{"n_layer": 11, "d_model": 512, "n_experts": 8, "experts_per_token": 1, "d_expert": 304, "d_shared_expert": 0, "activation": "bilinear", "moe_layers": [0, 1, 2, 3, 4, 5, 6, 7, 8, 9, 10], "router_score": "softmax", "normalize_top_k": false, "routed_scale": 1.0, "balance_loss": 0.000171, "balance_bias": true, "router_cosine_scale": 20.0, "init_std_router": 0.0195, "lr_router": 0.000815, "vocab_size": 46885, "norm": "rmsnorm", "norm_eps": 1e-05, "tie_embeddings": false, "optimizer": "soap_variant", "lr": 0.00272, "beta1": 0.95, "beta2": 0.95, "batch_tokens": 65536, "seq_len": 1536, "train_tokens": 538100000, "steps": 8211, "dataset": "wikipedia_en"}
Below are experts of layer 5 (counted from 0) of a mixture-of-experts language model. Rows are named router (the router's row for the expert), gate (a neuron's input weights, with its number), up (a neuron's input weights, with its number) and show model dimensions 320-383. Each number is 128 + 24 x the weight over its row's rms, rounded and kept within 0 to 255. Numbers have three digits each.
Before each expert's rows: "comes after" lists some tokens at least twice as common just before its tokens as in all text. This comes from a sample of Wikipedia text that the model never trained on. Tokens count by the router's weight.

# expert 7
comes after: " ", " of", " in", " 0", " 1", " at"
router:138116109124137175142119060155134147131172136153135111164090100129121081099129113080129107125139128107124105114092140110123099106090110162142152146165155094155143089117157150103098145078101158
gate0:110134154141121101142116129137053132144087115126147070154113113068136108123134136128146101117096137110108091147143106120148117158090146145084171137139117157110120151144105138104157113139163119
up0:091141069131129077126149103126126112090123125127075095140141067163120133111127123142068128119187144103153107108095129117107159132129149141131080139094136134139126111120113115103130137139090117
gate1:099083118131130128145158109111129120114133121151111135146117118141095123139083092110152108066084157148129114113134146127145089124139115160150118135125140084136168119150114132161087158098076141
up1:166099118140140158146140103133153101135147116097127133118128135111143151136134132146132130166126120107088121159086129152085108102138139126091101141152163110144105092106116116099143144131136093
gate2:103136134110126061147127109135106152140168104128162129131117128149112131153121147168110094137128160086147131138093096160122134136125102120149160105100160108128132140148126142102127081142119116
up2:145196114112098108132080149110149096155133158147138130142110112108136114111118135136138142101136068134126089124117115096140119103142117078179079106116128113142121121156117089109119095133145127
gate3:157128115125101134114135117165148161098151104138143120093136112140129150130124106197100128157155101105113157139097108133135139152136105126117133167141163143105126134078143114163133142171075151
up3:111162128170109168127130146121127183141087182136095199155141147128184148102092125119146097118139107131130148154104169100122136097093099120115136137142105131113172147123159121121119147120171115
gate4:087163171136156101151137172106163112130132132122120117123141141112070126107106151146123123114120140107165113131137089123135135153162147112124151104120116159128130153160141138130130132065133154
up4:123108086144136156093103122095135108108108136104147121159150079155117072133182095068118116168134125128109159141114135160137079091119132100161115150169162152118134110159144121122136107114079091
gate5:167140120134101151148134129158155068135117134075120131107147130165171148115105123160139127155120180107075119140147150124089086139099175100116117090127137152070105130133118102151102112142133117
up5:135103072138151172107153110149161137109125128114164132135128133203115145111100146141119140114102131135120118143109155145099122080152141159143121101132128166115122116119119134161136090136135107
gate6:160103141092163131164156139151121125125128141099164143129138116131088085141150149112118121124126156129147156098147156118162150109134117085110081160098159142149123093092121099160110107088148155
up6:083166138161137167142145137125094162126110120140153093130156112115145120133097130098102083172117131146119140125132131171111133122112144158176127156103085146137086149142117160113160155137055093
gate7:158108107139126136138076115101107119110120139110119138142112107137090121146096135242115112122149109157168105111109128126099096156125155149120113120151117113127142125136159145189160140142134079
up7:127100114090129114112170132126112137138103140129088115103094139123113115107156129089141107126127155138163106127117101162114137150147128125080125136129079106143134137149128135117126156099143123
gate8:139112097130137102130094160123118126120139142135124150153121104139156101149120115159154104171123126113100137148098145169132107163110123145143141131123137137111124146143140119099154103102170136
up8:152139137124167104096106092133130099111088122116152103114134118150089134117115134115130107113124174153152116130123142117115104170161110100122149115100138086105114117101106172171126127108108129
gate9:139122120114147122114108143149129146109149180110133149127075138128120101137124125117148151110145113135074148121131112142112084141120120074128117180108091131144144077147080115144106140125170124
up9:115123127130133137131147106106125132090117116079118095118128098087091122130120139145102121100132112146106106120109105109082146104165122112090109131098120124108125122085127103098135106145160153
gate10:162167130116127113108110133147120151106112066120129154083140141121127158105135118127140182138140082105074106115088155150128134112132146130172131137110117175127150118117136151088127159132109145
up10:168117154109148148128170143112117127127092061114092129121128144129169120131105085161125130095115123148142113129164102130144116152121154194174114132144125124161111166121119133131141130106158120
gate11:127140098133137129138124120171097123116107091139096103134141068097124137178127158128145127120138139116093143124143112136111111115145138111152125075099119136112140129104039142087160072158147086
up11:157138151150119102096130134123101113113091157101121170138122125130100101127136112120092153168140092129145103131138166113141123127127129150120157144121152115148147120149184108157133203093135143
gate12:121067108150088100125146101115152163135125122145181147143144131119120092171165149120110117152171126106074151156136094140088112112116118149125163115135104165073135140123097131122129136155117124
up12:151139148118136148103152171098158162135120143097129207125164124148138165149135144172107142101139124128157137097122132097158161066117064142158138135134090180149134115157115086087153111102116145
gate13:199174125138129104143132113160123127109145101141120145099149120144128142168164142143125073153121125111109129156089140173116124135126097118103113145097111138096097119136112144116125135164128143
up13:173147122097142127132107145113130098111156186104112110154141111149089097119137100105136139091166168089148120135108136132144136142163122082124126103143125142121167088159105109142148166118130134
gate14:127128152157145092122165111149109102107131130112130151146128106143118111136123148144152108099082099140157129134164147150119146146113135143082160120098121148159129132108131129124125142096130119
up14:121136149101102099107138156141144142178097147115083081139139180102113124125128121151122122151109092093099109113124117112138162146103113082118127175127135086188136119137146164083159121137190133
gate15:136100088133165098131099133182096086102125164131143084094147132152131142140122145120143164118130092116099120130125120161126137113083097171074162126158115111101132135106140149116109103118146150
up15:142109130155134180141125138165123114155136098113113114123150147110100156121180090125113133139160156115110109127151199143144142110116102120122095114185132151123142107113114115138176129136147142
gate16:135106163129135109154139099139129190124143112110116112132091164127140159121111097120145112156122163142104094103125125125139146167155139085122111097104104138108165150090163093140162080128128129
up16:135137148082140118117154115131150154119101116124119109186078128103126104142137112155141122147077176125114120158144130142127169175137108123113143114158151125122159141139159114098111073132136129
gate17:107151138135113104120118090152151112130116132131144081119108112133097107168105124132171124125102127181098111118098105144122115140148139114130114128162094150135149089130182117135120112146097145
up17:141137096080141115089111145112123133124110158141086160153138145082138128145134135146099122178138130142160116148103180073173128124100116100127103153103122146143126143141106113128137138156164115
gate18:113132155108151172117111132105148147121095128131174117142155144148147127095161135143117096072126104123099127127124108113117120143122121152199155102131159153124150128134160134131166100128132125
up18:102133078102128119134168145122167142163178101130154115111127145121116148113144116091128138094118126056112093152122134133120163170149138153140154141181171139130146095135155143131136126154159114
gate19:143102093143105084096161134130133142098109124087090120095119127147101168133116101144183170131148138163128118102113166131128072151141165096129172156109108136138142147128144113133124126152117128
up19:118155175145143118175165122162115158122131120148138152120142113111111150125119110135052172152123119167123165144089119123106117136148090131167111075166125128135088127108155136144126097143121121
gate20:120133148125122100131128135132104116112122142092138138106102128086170120121132138155119098152143144140143098143101121139126131129147104091096160145120127118137117124146141131150127098126109094
up20:131153129101111109140129113082139140114095138108113113113162141139133123099104150175126117119116153158146090114136098078151093154084135104131128120117144158108117095167130144095085134153134072
gate21:086148143141177145141095137165097130140109104134136121103131212154134104112165108076119124138126127125124116125139126102090173122133134128122147117144126097117155157105141108093151073149086109
up21:108138137129145121155094163165134090144166133121146096075114145144150160151134167118120126131116128095174105100156166109122140142146115127140104142124148120075090160132106138141082114130089147
gate22:162141128164087086116100108117141134155147130106115132146104136117133123101059126139084112160140071116098105133151114136103139150147137146137128127163151142104135109138132056118114160144107123
up22:167139190129097111142132129118196140146126135154152106088146115101133122140142112138142103106122149173139125120129144128140122119117103166128152133137140120101131146130128112147104147120109144
gate23:129137171138116136138122134145150138099140135123126155102113145070153155124123181149098165119151167114093145122142097154098156132142126151125115157179150119128165152139083114094120065141158131
up23:132142158129140130152171146120100149117122118185178111137161115112160118133149109115121105164121070151144115113154138178148103161114121142103109114143128145108171118113135158127139147133140148

# expert 0
comes after: "\n", "|", " K", " S", " N", "k"
router:154147149128104132097142120162127120120119128164164105110084091180152125109124132097129125098192148079148119140126101158120094117121122109094158065157143097106169108103117135146141182119111159
gate0:113136163106106118147173127135138121125152142112115160175144086114110153119111150101110135133135102083111160100127140144111071117097151205155142105165093154115129152117119115135135151114142092
up0:112124105084186106138148125151154161141157089092111116142140110102140107165106136095134099124143155168134148117127121131080094123148133164170104167134117108146106144141118142099088121143119094
gate1:115101140121078150134139164113088130102069110117129157124149116144103117120120113099131113097097101096091124118124172154107090116115163110122116100088117145097146131155089147110153139152116124
up1:112128118138117134135130151132082149152129127105114112121147115135132120085104120121156118136113129150099088079156121182137126145130136102088074079100111097086160130120104144119128101158143100
gate2:078114146100121127132146098141113134166120149159136122151101109075150092125115105146128105160120161126157060151175123063133129069173122156138108114127143162135106085074078159172120127104153102
up2:073111120164132124148109148112124134169112164130131148119121091129142142118129150135115089157105126089143138131163106109107141156117099161138125141153110107092124109084092111192179147127129130
gate3:149094113162110123153129142143109151154131099096120157163139152146186161128164109170116130132102118161150103134156123143110130120116126100148137137158178083108127104111091078107130117128166100
up3:106175119131123097115131142093112084157148130148110088087116142140095119147118113105159099120174139092153158115183131119110107123142177132135147121119129152145143091181136162140136172136117171
gate4:137127054131134146114181090128128124103132112105116146124119095097146158144145113161164127090102162098172132145135135104138168145158117122145084105114145080119075105067107138133139135089125105
up4:136111119150185119108131138169122147133110138154135144128130153183148134126084101122154189171127120164090092176092156101099131144127116146138123093144108125107175127129116126114175103140122132
gate5:111088143140134156102139131106144125136181141121084155151169141100115113157127138110131123137132120110121093163082129109106143159140071136097101122111158182125143178100095119115113158117133113
up5:181143133130141116103073141154109125111108142115143149097140131155119095118122105170156115148114097106128156118132146134127120147096136135175116170178173119108088097117123124110138137170078180
gate6:157109170122117130126117115151088130148149170133122131136092175116114141123093132180181164103144112125129139136115133141094131185098110147133131142121096128121120070146129106125145111103115065
up6:159113158131137118152099110167139116090114170133166138121081129163118142112134135158133143102159144104121123137139142060137124161143121178152136167086082123154110104137136140155155139135166108
gate7:129128121166098154101125121130097166091165155147118119165158094111174170115138143118083094146100145175105114171139087118128124133141129162065137136147151136095133136137096123104155140135146151
up7:119138148125142135143122128124096170139168097114133130152107158120144149141129115113122116129112138161107152203162098166147106109127119135087124123152132112098099110151109108138164117162171191
gate8:129115080139127137083113116146115126119120102196149158151110119161116107114106127149154156130125174154105103166097186096132147123178190154073106111111163132178118166138114148145163125177165104
up8:083057077145141112118141088139122157089132136148162138109114111149107103146161137172140108105093170127148127146142138142137139158118155147160126119159113154177101160117120135132092142142102131
gate9:166104130145142087156128159122164105108120119144133112137149168140154094155119122133119130132164125130109143152104108103150159149155128153110175132112116104149103148132104143159115105115083159
up9:113109120143070119146144135075160103167122144098103104115120113112089114147156101141100108154129161103106118099149133152089127110132154178130149135144128139132152138146131101134114100167146151
gate10:158150096111107066132110112131119154143114102119155180108121097125120176174082097147147144085149090103154136149115169144165135105141118176114132102133159124084142120169104132147152106142153083
up10:150121136114101114102107156108140093113152132158104105147134163102118109120176122116182117131139121123088101120133087117105088159140099067102133102099111102157093155124166128140127174124079137
gate11:137109119157138135155128103126081120143167099155147126156127114121137141115105102141161143123161166101174137121117122141152139121119119113114130156133130116120116163118181105112094120131133097
up11:160104151096107106112105125101148150158098135123135144138119203122130118152158090156123105084134077099065089149140149139122116149137106136163159093158116154142128165151111139140159130103130186
gate12:164114168123125109151129146137190143118110133143137135111129165142122164145126087113128139117122144155128178105126121119191117153151101087161150176089110142143133137116167148149099145118102122
up12:151103131146116138175117123172143157095133123184139139112143127165092145128106105092123136120148118159103131117114133090166089136066118131131114095096109114115129129130109118111117142128151124
gate13:100123152103131115130098127155095106134166098111130105115194148111129106164133142076140087170127101072133089077141101127130102115091118142129145161131195118149065121152189152126117148161088154
up13:118127148161153077103146138133144086148135167156130113168143083141120190112094112168134162117104141153135129163115094095109133149130112153105076085152161109134139086138100142145159161071181119
gate14:118148142093094136157114139115151132095119145169138156146106113135105160126123127117126174127105069141140142082163136121114152115123145108118112119156109145110136124144154113113096147163179127
up14:135127077129132160182121135110148062111122108161110137068171140130133145146190121113149122133100161134140123099133103130142135085148134137172109118155120150099112139114115142142117104147162126
gate15:144121099152149116102113082086178089113133176124136134164133140124116118145107132130152123130133146128139123122119175152089155151112152112137144143099129127138126180115119138125133105139115094
up15:123141142107101143156158115152106131136144127107139147094143103171094108120149155120109105130121120149116089116147122098149127102138120150149106093133132136091145114157128122140130160091140136
gate16:143129100180136110134144142114115163102073128157129115101126142131095116148158150088114119163142122152116070071102121158157096128140105133086109171108129153095157118152107111120139120169134154
up16:107093141101118140134178131115098117108115133147108101128142130107092163111128126124127143083128166124103151154123126108087135135165118087116146108127138146166075116160111135133158119130085117
gate17:128077145129135108109161171125141119163123143144156114141122116189152163109103094104137106124181130122169156169161101096147102091148128131117098089108101080155157120139207135159098143092121116
up17:146153096127155143167108112133133119110144145132120152098154109106103081142138157102129141116126095134058126092104127137081153154156150128117153151160130146125083116109096119114132126120099124
gate18:136111098122163084139133123111174152134144096138129133145060137097100127153115090113115142100135154124130146122121143119146137124102129078119152147124118132139146178108129119091132117142102129
up18:150143119091121119119159086131139110128069123160138140136102137127144130152105090161099095097136149125128148112087152122127077091100143158071113153092110107120129116115137137152138093093114099
gate19:141125132150115140143183128141106120142128096139113148162150134142142136150150140122144144152152148092073160142111159098091117114161139125142157114109121128090131130141147149111083131107108088
up19:149150158150121100087145083109110126118129113160108152115140124162101141141117160149120134146157145105138142125149118140129117136093134101137121146102134124150132112126148075112134142098112138
gate20:087104109120094142120135130105107107099111129129154080102155132111091098145125130138087170100150143128124134133166119116126136112103103094142170118118115126129115159141133115113163133142156099
up20:137107103100114133134091137125125102140138177136152117072123141166149093149174157133090111101116164107137107092119152114125148102119124153130152127142117138083109078125130118140137122087125163
gate21:118128159134098112124130146130147131160141141127085133130126142113130157150178130144170116135103121152083155082141118094118125088090158077129085144088093116134146134150161125155136125140144135
up21:124085158127122122148152112124144116171128125082160077080117115151151140155096128109084063093130127120132064124124140133106120165124119158157148076166128133142110123136143127089124138136115139
gate22:125127129141125153131128127142129179081147147150183118152168129137127122132150162124125108078105141125139140151121156122168166157120091146126120135117160147146122124119118139170126133152117154
up22:095149103131162095135158150124132101131120109130111140130124122147159159151102044107148127127114142128137130124106108141084130106163148140109123123107097140153130136152113122111139121111181119
gate23:133094080132083099118086124121140109143128133108115179155133186146139126157144128127117125140129110129139171122114163121159136116115106117132141119095096145130136130118113123086126123112130116
up23:090146123133093103159117118137143171116141123129168125134126167140110138141114100136148135119131133107177132149124086166092144146169109146139166138116116079126121105185154121138159142120114126

# expert 1
comes after: " |", " was", " he", " He", " has", " who"
router:120143098146131155133161136106091161121136173143099155134126110165122107087105128116108153147114168125120160154140089124116146111160123170098099136108135116117096105160065131113177128173128161
gate0:132121097143139127109138110109116130089129118152150141165125112135121138090117104164138159122152123072104131119122121176140130101107160144153129151093166127125113148138117146096135194161149102
up0:112114116135098124137150122129123082107133132153158125123103104168164162098114171152129116114134110140143135064137120183113125152143133149138142120089101124112112140097111172124096107122137118
gate1:138171145135136096157146105123180116134122131130123127152135129124113097126165126119113109116136122135072121105122129065153110137126144105118185111104191149172117125154105098137102119119130123
up1:158149142170121101132137094147143142150141091129126090141099140109131140124147112091111082130111128151147138082136178099143134105147123144129147100138142137149156122128101122129094115083142156
gate2:134118093162122142167079158125110093091047120112126130106120123086140092181106122117141158158119150143119145135128109093098107128121125133105087124162102095086103158109134159158099111102136121
up2:111139115169104131098149128182153140134183146120128084131151148149151161115110142187146111118094133053127111107128124097132129132130120138120198134139141163140133124162117096116134146139126139
gate3:108161136135111110133158143100143115119087138127169149185130171128148130142161098140147178142095135134137123152097130140112166151117123124095135159119139138091167135134115141107124085116125127
up3:139116131123142086144102124139157115112099135139166147193147133162118102136099093091150156082103143132148140117130132139158121186136137139100097170110158134138156119160108116120126086122137107
gate4:103182132103127156132101130110089122134145132114086113103111118133111154117116151141155136142161105132175099152100069144106168137150089136092150118145118156131120126131103129099134141137115153
up4:116142150116154081120115128107125118122143138139094164084125137100107127145114099085116134126186137151116143136125127140146135143093110140116132095132156136116151123167131094137111154124091115
gate5:105134112113131119138134121131120116130124117110143123109079106136146099156159118099180139163103128113088148099104114138116113139142123143120148123121125157102165124077113094123162082173109178
up5:140144115098126105124157137123149126092120128136121105110088176112105082124095158123153119166165123136115169069139137131092093118119121144109089146162132149135114164099131114119099087170168129
gate6:114099112144164123104155130120132108101104108114133093126121113058124183131131108121112138156099147168094130124115113118128138130119115121141093145164116144119119152128095099156142143125171093
up6:103149115146100099092131142128083159173136109125157124148101129181157118118153134128119124091154118096124144113157122101099123125115114124126140120106156134150143138133147115121138103122095151
gate7:137109114134129094116138158130126119113143119146167103129120130117126106152082123159115129153130122149140100087128121115126152123128175146152104133108134135185147110148158149139127160146152176
up7:124125141064151107147116113144103112151130161125127133169142116207168124089140111127128183149088117156122124120129151099103125131130096149082126175115144109085123125100170140081132127111098099
gate8:131156065166142151140106174135128107130153137126104124115157155118132124118086111154156132108132093108080145167111102126141093147142112110140132162106137136099073103116096152106097115111116104
up8:122137105144141136128107183110143080132104125102095130092156132154080128175108120133119133130171135131116073151077163141088086141161134105113110123148168138119147154106150089127092120071105123
gate9:121151143164139143169118112159114182130145146135088107071110097137109134136132130160148128134109169137163125153146078132104097157112128124085130091114093123156142099132141114177124138104127156
up9:083163177146160107158126103143115160091133109134094115110116112119079155138137123161161131130137185126141141140124092125100156158104138114094132122132128141171158119143141099178132138115118160
gate10:131118116145126146129108140131169105158121141135138136160108149115143133132156143116147118146112149080090159111182123122120154153093126080136127118083113101129145132113093071155079094124109098
up10:149143114119104132161110156145161112139151125140123097130105110125148154125132127102150111170120146118090159093144124106149128106089120101129137180113107130181126097169091116130103125101168127
gate11:122142084084128075130108123122063140155156128141132139115131129090160159119139147138103125135158095116134125134123101131176105132124143138081137150112149118142123144158164155129108164112166107
up11:073142139086130123088169122117143122178169115108099148124095129122105156154130123131143183143115147145106168136109181162117120109110125123124154143149110129139161081108124168133101133065140125
gate12:126100141150148127118162115159128109132146121113128150147139124123109120156098134189142175133141151110121180135169119132139136123119153137162127114130109130089144138150121104124109148105121173
up12:136150090167106121130162144145131096145091124174115139135088116094157201146066070144134103139142105117144133170148143150133131176134100174097126135111104119125090136127124162141116103099163181
gate13:163076081139122120142183073129162105110096122151155141134111100120137120136141129143095117082113081137134125096092096092121160137116159135137149132145121098102173086186151121158099150156085129
up13:154126093110114127137136135142124140063124069127092133127139117137127125121124132148136089097108140171064119079138120131146118154144169080139135112104130142132111116129157132157100122108162151
gate14:126144142110104116122108165137151127105126144152124133107170165124132109113115121144080170132122107120146151130136100127124122154139136150118119096093134112127087114152116147146148126106139112
up14:107126110105142145108119112161106121131144114139158134077123120114116142115141124129143148157094168088165128099137128133182112113145135146120128135116103090115145094116122132089095088097085087
gate15:138130141153116123119136143103113141167131124068134129173135146202123100081094159133145144077143148161166103109133153072142112138116118109101136123108134122120103108187120084108098106093109094
up15:079117138114141119094126081110140119109097130143134113091115107117080145149134121131130125139107157132163126117129072112112117102124125170118140123121160123122162100085121142152141106139146157
gate16:126151131144127085150181125098133098101159125146155136151123090117124124092159141139147083129140156113112178115140147147142116139131155158144106143075123089129109096129071144140129151156151106
up16:121122180105101145159131157105139089084141126099129126116110095130157127167102143092114098091140116139115130111136097082121117103169147121131132122149146137141135136103128123153087159123107127
gate17:128136112140133104118092089127115112116100107087125167107101129108107142125150174139152124131126070124148121188160150148120135134168142103145175136127180087106124131086182158120152144071134158
up17:111135129131111123125134185078140125126146119112137100139139131126158106120113096150093134160143150116112121102125114148119112130125172145083104118127108107147103162158129079120110123136111099
gate18:130147161141134124130119128161136126113099145087097167161154134148144097104138126129124126120103136148116116159136147158103146076151134088144120156103105101151105167124102121092069142139157151
up18:140102114150118169132142145111144103121145123143147112169105112127167119098132096186104146116101150149109139130093116141177106141132078121148119142112158126170124122119126151164146158136163095
gate19:120137142129172182137098187090112135181135162095098108141098069135074146137109099132136128091108136109174139123150117123116161102148159128115115102116113115091144081145108126162124084142192131
up19:120113148105124177112075146065102116168172147132111119110138101120108149137133114158173092068131115118144111134128130135103177101113114164119169125158128095144160118179127166151078087136176145
gate20:151125102126152132146136136161187106138140128168098143143135099144135109159124146142140119083117135158144133124126132121149176173111114158120155097126157127117125078162146131128124122132121158
up20:148145103130088126106141149084119098133157138119126139119168138112099169096101164116106166107143117124114137124102154063138107165164124142133130122137138127155114146135151144125145138157135135
gate21:176118150159086111135144113134112159097086125132136133170129104135119154107082081133082137166123124187141083107103097146150140137106113149112122116105112125123126164147112133147144141112141158
up21:143146162126084090141113143124118149125121103146150111154101095148180137111128088105131111156151119113116082138136102130202149156117117122131102153101103082109134126129124119131140163130141117
gate22:116175091158165119093174091123136121144172137111129092130111120113156125126098101165122120083134182098122123098112155124113114141133079123142135147127111146128157121097093155111128150118134126
up22:127135109169101116097140121140095166160102126160115114099123077141131134091153122149110118135112131163137144126173144139113120145122131127108162159144161133122125124170143119081118086129129095
gate23:112145178132156122162146128152189112138090085139104149147126125132125121075124092123125105091099149149157092128108138135124107129152137130168115131118090154156152135103105131129107129156135115
up23:093131095184123146109120093152090126184122097128128130119135096094110140160128115130127142159075149087106088117114100114123122145130121134123150113107120147126107124121123154148148106132151126

# expert 6
comes after: " the", " a", " The", "The", " an", "'s"
router:127175083151135114128108140177118118121163147134126138166105111095109138104157157145135124125144096140117115125109098152126150129122172102152088102183159111136128127099138121148165170088126137
gate0:101111136078122123104113116146133117123153110109157151133126117158151118131123100165141122176149140137118127091096125158083139121116080120121132154086147098104113109122111105146137126122071109
up0:118134099135176114117113141134133093123129126118130120157106166125119148141113113121155121099115132138122121161136118105129109131120140108145143150120126137138162151090075116092174068151119098
gate1:084174113157149129126133148093100095156140120117127149155123132090141140136133094146109115153182111122130091116167123120123114130131095167128185148109140124137119137124098138088127168130162149
up1:136056094158146146108083177122152135130112112098126127108097139112121109174156152128129124087133102117143100141151118114095153096133146094122088128102151087101121123093125113131158138092109128
gate2:141110113158116168119116143094117135126089126084106133169111085111104119140144117142123126129119124148118179079098135104133140176132117164139162134144169144109123153117144080083093152134107123
up2:130144138130087118101129151128118115118139152130177127083131092091103109114097144117121170116105177141161114146167120111153132093140167167163180155127105159141103126165148087135137141129116131
gate3:166130144122153149172167158125161081110107106163121135172141133135124124122110143105123140090134152147099135094155097175105122119124103088111072112108140131114073126113110085102162123113132122
up3:134116140193167090132137131146125150116145162099128104116143143141146151092103139145146130175076129107151108095176148136129102098114135074139120156130123116110182113118128157131116133178079169
gate4:118102159129067128113111164118104102099109132131146094115168131143186163159108137126161128097115094145130191151134137112072093152149149123124124102196123136147086149156161098130142167128115133
up4:093116133119142114100126080092115130139140172140100096165096136123130141173138130068100153106145130134125107134095095111136092146158125088128139143105171089136093129100118135104159092127140113
gate5:127116163130115149131135110140136085121136148152137121141163138117173155106167141114144148099139094160151130124092118089117101119123140155148119121103172082130122140092137126089113083148087097
up5:117123116147130167109098098105116117131126115071172144143131103153131159119137120099183161089111091138132164129159121136132154137101159139082159134119165110095116154108170136143108088102088063
gate6:102130154149131138124140121153149140118161114108151126127135106138122065121136087087119179131123179108149089093122129128126147118121166141081165111136166130105148125161160156133114118158159106
up6:099156129103127128125132143144114156131130124113156084146130073129145101101138139119110117119148128093131179105141151148131157104097143137142127145072116115114082085090131134108117145095125138
gate7:118133139118138114149131139140124181110151126121138109121132152103135158071170105133144095128122152126141121130120178129093103095127157125144101154132125105108167100117141053168084183131123122
up7:111103121141151114141116090148136136129134127168124113126131162143105179117148118133147108132122129144129125148134170150116121111130125129130101158102143140169183134096112074152114151137126120
gate8:155107156063108095099130143100118176156092134095134092201125119127150154184121109116120116186101102109128125152117101106128142144118144132125085131116121127126110153077115130093110184153129138
up8:105144124128098102121108107112153108096136152119130126160158101155153161091142127099132148091124175129122138121085134135152118116176182100124155124144136154085098116151106131183160101110128148
gate9:133164147133145125140142128122141100152130172141166140107095119106137156159124142150147124130143106139110141189132140083113174149134100140113158139090142151174152124091194112157164118105127112
up9:132150148142098124131096119118128115125106135111110136166143180155125115104110095103104112124108116106125106112098091160171075136141147144121114137166134123082109115096096131106137173141153112
gate10:140128134123113105146137101147145115117111155151122130116148105111108122143125132117137129152107127158159096093089121133098121089174133107145104175116146139126094146108136117092107114083163142
up10:154099114121114122158126117082154153101096089166090106118127101102129089108115106119164126136116177086131089079082112083109160111154137148101114106098160100121093114115072132111126117108153111
gate11:127143092098144131163137099145156160179115133169133114160119158126080131135219161134104150115142112135100150146139131133134102088098145157124166135105131123127143123108124159098117138125146091
up11:123128129111115112130114149168090140120096092143124087139089109120140153139167155106127132139126145129110116128156168148109137138160111116123115106162176125139133152105121137124134123165115142
gate12:126097111140136150124147148161147151122113146131134129128106126145073145178127127087113098122119130146143097167089165128101095140126132084143108106133103145150152143162072134119144109184117108
up12:111108153124159125115137175150115123135127157116108124125135096129126141123157141094093114112091092142117098148103135125126095122075148090162097140161092139147134083162102106112144109160124115
gate13:138151100152100115156140097130115117130112126149104114104150118137119140149144119109179094113093124159149144119098127135111108116156135147157125135118066102145120133158115091101136095146114101
up13:123082109122138125157134114118122146084162076112122140091137133110142130111096093117118134141158102085105158165117184124175158118133131148122115153133083132107131147132166133113091082159135124
gate14:140143122123144128142095160126157131154103097123150126139125113120121118084133134167128102146140089190106174169172150112104136142115154126141117162115109148121134147141135077142092127130134107
up14:098175118120171127097114102097112040123110130138065116096088168119128119194119115086108153165096157161123159118154136095176088095105147137078112123134110126105111141136094135151157139101113133
gate15:159111149147132139112141121112126138108166104161156122143143127165127143110084190141156128150164115123131155151122133146140132111149172173060117099114123150148105110129131123118153105090138120
up15:128104135086196166125108110129156104133078180113115157152078149102095100127133134094113142100112146160061154102100148092104135117111113102123159130130094106142148109129135130163144177118134127
gate16:094142129138141110105155120107129123121135187098172134203148147119142144142085149158165122102165127188117170137120134092151128131126105102171124093152153095166134139117125140136128155151138139
up16:097125131108104114134142142119138090092066136098142139119105139106150133111169160116122140111147144120107125116142085074105123102127113111117140099177094096125095174151142119102185154156143151
gate17:158098141170146126120157155147109188154118151138165095099115153193092127120144141128132106099137097134134126078136131143132133109129109115097155104104134111156125117131126120164127127107122119
up17:182107121164095132095124085095167164132171158122164109128107144118120132195118168136118125119103128109095140133174142136103138122136131135153130162119127140150120115132123076156140127127159151
gate18:161123181086110141135143127129169113122146118110123125121126137092120190085138125153105113145166112109177096140177114163139153103160114117112151107158151137147149152144129106130097141123118119
up18:135099100132120105107040142116127115116173094119109113113129103109150113138119091111122094089089089153097144113112165134143139162110173121174126157111085129119144136126141117103115109129160125
gate19:097126138138108119120114098114108127168113135124142153142082118106103110124180141086189138097124114130098170156163133129137137152091140121179114115130094127139133134098065128130116124126117167
up19:095126129148101119142119186153115144137168108135139131140103111102100109100094144146112139130144083103091107142140157124151132171112118134127122121086097128105187089109111161129134118099131135
gate20:122147127146156143162139123155106121128112143143124134114122120119114117137132121135117145121115125177119097164157119144122135089132106106127063145143109144135123151109123119121176158124125127
up20:118167109151156166153135157119144135140075148109127129099102131118117128126114118136127129141150114140116098085203077127153135140136110103109098121174122090149103168133126118131147139115080120
gate21:119092163100163119136065146171112156136120153094143140126114091135107137153151123139138116107084128073153133128111156116132104139127099161092146119144139123147073112086115113098145145103151131
up21:171140101114112160185125156110119115138196152104114133132149135092112146111119131122125089153127060159080127124132113139137196140105113136133102142117099130132113143122140135121091111179115159
gate22:126129142162136132117121129106153143154142113120133103117099143162121101150155118117104159145066112141136086114075146131155128133141152143186136085146132112136124135119133112091136155162134093
up22:116096136102134100175143089125147131141071136117149121087138107112116151096147149123105180108094090119139117136122150155107121123146138121168124083172116124153129168063126114114180141156133109
gate23:108125125094134133107138125144131112119129163177135080146127148131124151111107105123146100142132119139138144101115123143105061157157120114107119086131109114150100068135128104118120142142128119
up23:150112148124123114180117110117103119120095081095138085156149164103120111103131114139135100110135151117095098116091171126120144107155097131107156132135144070137127102142129099120100164158166130